Weights of a small mixture-of-experts language model, trained from scratch on English Wikipedia: 64 experts in each of 11 layers.
Below are experts of layer 5 (counted from 0) of a mixture-of-experts language model. Rows are named router (the router's row for the expert), gate (a neuron's input weights, with its number), up (a neuron's input weights, with its number) and show model dimensions 0-47. Each number is 128 + 24 x the weight over its row's rms, rounded and kept within 0 to 255. Numbers have three digits each.
After each expert's rows: a language model's description of what the expert responds to. This comes from a sample of Wikipedia text that the model never trained on.

# expert 54
router:104095168143111136141144136139126102129133156088142112114168146080130124101128080099102145092168130112113105124137116129092153141111182129135197
gate0:153113115150165159094154168096122138147129113098083132140153149104129161088146118113147079087140124144109150122162147140129111115093103123120099
up0:118136118145133098106115141114121143118132156136137117154093111143112091074124107140126086102149160130159196122132139111149147158137146087150153
It responds to: Topic head nouns. Head nouns for events, projects or organizations after "the", "his" or "World", such as War, team, game, season, director.

# expert 39
router:099095131150167135141134147127092119140165120131124117100149124112118132107165077101099135121108083117098133144132117170141138145146118116174151
gate0:116117125131102146137140112133135120134125142130128112167096129149127126165156105107172134123130107106156122108103140138174181156150113141072107
up0:153146105086136112108101109077163137145136121092157149115115100139120105126094130138145133174143163184143116120156141135131108186126111127138136
It responds to: Hyphens in compounds. Hyphens and dashes joining names and codes, such as WWOR-TV, Stratford-upon-Avon and ISBN 978-, plus section markers like ==.

# expert 7
router:092092126153127117173126159163132108156110156123116101099100150131098088108151139100089155138115086090133116097145129164134131123154092133129139
gate0:104138127144129115116134135143058166133128099102130150123107103108118124142106097115137116136090175142108146085127107143192141123160127157125120
up0:092145130115107136107099118151135122128111093130115120145126135092078142110145104106121090098127114100122141139127122113138103167112139103159129
It responds to: Digits in stats tables. Single digits inside numbers in sports tables, scores, dates and chess notation, like 2'7' Feb or 6–4, '6'–3.

# expert 53
router:087131118128115131151176180114082122130111118095119080110150160101072077126146098102106107112140122106105088133143116149094151104112148115153142
gate0:162166103082127126104141143090086154096053150041147111159122148119130119115112100150118151127096177101110111091124058119170127076106170133094069
up0:129119138132137136180140109108120114137150072095118140147099101124141135140100119122149089146130145148117139085113113104144135144123164148124111
It responds to: Generic head nouns. Head nouns after the or his that take of, such as name, number, type, title, album, and section heading markers.

# expert 10
router:121136135106118134109119165124135093139120168153112105126147175097078153076137135086102122103109121123126131114126134124081099105108153148140139
gate0:146122114100131146102105128130119133125139192086083160160134140143164141124149124119114113156163165132122128132071140139115154136172106174107117
up0:110109087144110121143123137103096138123155142130149104144125167109132124101135137154130120131172154071104126139094122119108124098125093180144147
It responds to: Numbers and quantities. Digits inside table statistics and age ranges, plus quantity and ordinal words such as half, quarter, ninth, twice, each, century.

# expert 44
router:104118116134172133150109132161105096169131134117097123123167154128131097086177140100112114101130131127139141121161147132085135140146134106136174
gate0:170099141128128124098145127115096119162169141121116132168129153130159102124148113116129110118140157133158141140124125149135122167129116137073141
up0:187114167096158136102107126157116112154101138121121119140119146145136128112120141137103119099146166159126138125103148090133094129103106067114133
It responds to: Capital U and initials. Single capital letters starting names or codes, especially U in U16, UFO, Uemura, Užice, plus un/sub/mid prefixes and Air.

# expert 40
router:079131177122152134176165180142114089172128114104094102085109131137108102076165148140061172120157098098108130116112158145095120117134112125153140
gate0:138127128146118112112108141091117104138144097093126151154109144147122160145077132143122131167164139086114129151125124124107133142122093093104093
up0:111108172124122089108128145162156154125128110131106137128152105089108115157112122142173192101143097141085149141110130157141131127110138138091104
It responds to: Nationality and nouns. Endings of country or nationality words such as -istan, -jan, Norwegian, Australia, common nouns like wool, mother, football, and Thai script bytes.

# expert 61
router:105080140120169101149110189178102133143106171114128112114155140086090109089131090111141159091147086137130110132151104140122158127160116137182168
gate0:129128133099118098131137094146113135162110186142104108131105148098169145137099130107125138111110133103119148098115146126112148129108145130128172
up0:119113142112149169098153101138131092123139142107122107125112177163139119108095128153134129141125140108116071182129154150135108117147141107135128
It responds to: Role nouns, infobox labels. Nouns ending a phrase before of or a colon, like player, director, member, effect, and infobox labels such as Born, Awards.

# expert 24
router:092089136145161093149129142161105088139138178129139108107180141094112136141135058120140102147116101138137144152082120125113107128098169140141194
gate0:146127140150104161175124118156114123108132126142155102087102118150095137151118129121110135136119133110081138112136139166147091144108121150168148
up0:111141136109141105117167129144145162127092137090111137127151117134102139120145065098118129097116108122151151130123147087142082150123135118125132
It responds to: Function words, math notation. Connectives like of, and, as, with and commas in prose, plus LaTeX symbols such as _, ^, = and digits in tables.

# expert 29
router:083123140177133131139153144117084093148124118098098105078116191116111130111147122077123123136116069079103133128131132128148097102113123131135157
gate0:127148122165139148141169097127085139102112130139115155155122153136151146139068122127131130131123143062150151081130115153116103083090111108121141
up0:111108116109059143179077141073137140148119164164122130141127063142092144114120103136115140082107126146118158114120138120078125152139133149148097
It responds to: Word continuations and connectors. Word-piece continuations inside longer words (celestial, cerium), plus and, of, or, commas in lists, and name prefixes al, Abd.

# expert 36
router:093121167121121107126113123112083078161150153101106138133115128138122108111162136094108159143156097109125092130113146156075096102167139118131141
gate0:169122147139126107138149106140106122128132176112113119142110068138123117095121125122142145158169142122135119104145159128130056124112070130095085
up0:113157127132093141143112137091156130100119132119100113115133107152166142133094087133151142143102118073150157115126128153181103180109132147153131
It responds to: Street names, modal verbs. Street and place words such as Avenue, Street, Terrace, south, plus modals like would, should, must and prepositions at and on.

# expert 59
router:103111110105145131133173106190092105124127147146132114129163140095083125096150116100109142124167099097115111106136140152126127114104135102135172
gate0:115125122183110109189092134105111133122122135155103142160075134151114145166093141170127129104133133130118127060144150115171161130161128128150159
up0:145100133139102115138152161173148117134095092128087121123121121094135119115144121138103151077118163109154119136099131117128132080153109134151127
It responds to: Roles in sports bios. Role nouns in sports and career biographies, such as player, coach, manager, pitcher, receiver, director, plus commas in dates.

# expert 21
router:086126135167138135129117132116137099157172110136074152117121127089081107118182115114093166107126131099116110133133125128107132145146133136194152
gate0:151140132161147118100132091122108110146186079098093138164142148108094105128130126142118136170098165129080129117132106163130112124124128114166166
up0:122131156106087117133150104130105095126115100111119141173142123189100074155125117105133123148135125145097129144126097120133064143060123138113125
It responds to: Sports results tables. Tokens in sports and chart results tables, such as m in 100 m backstroke, gold medal, score digits, percent signs and pipes.

# expert 46
router:103144137119127098128125143167089088105139128104137112089126157092111103085166118083133171124166141110156090101144153109140107104166121102163130
gate0:143127113121134115126147150184146127113126119128113103133162148156141119057127098167136157136158108105142143158124131128100137147129155121099153
up0:123125130108122103128143113111084128125114143132132106156092108143128117109101159134132095183127101158174174153138112128122167096163150143135132
It responds to: Table pipes and verbs. Pipe separators in succession boxes before "Succeeded by", plus biography verbs such as was, became, born, took, and semicolons.

# expert 57
router:141107161143165111153117114170085113173146175134155124124126122081091104084131125136086122117155143132096089092160151161122140133154122088133194
gate0:118131159161111072191112153087137156135168120123120123103155170115120143146149169156139154175135145095183152170139167092119144134138124121106147
up0:115125110165144146091093102103177159094160129102127078088061156120172137123098109119101101149126159166105190078154120099114110109117143090114122
It responds to: Table cell starts. Capitalised word starts and letters opening table cells, especially W or L results in game logs, and name fragments like Mar, Gr.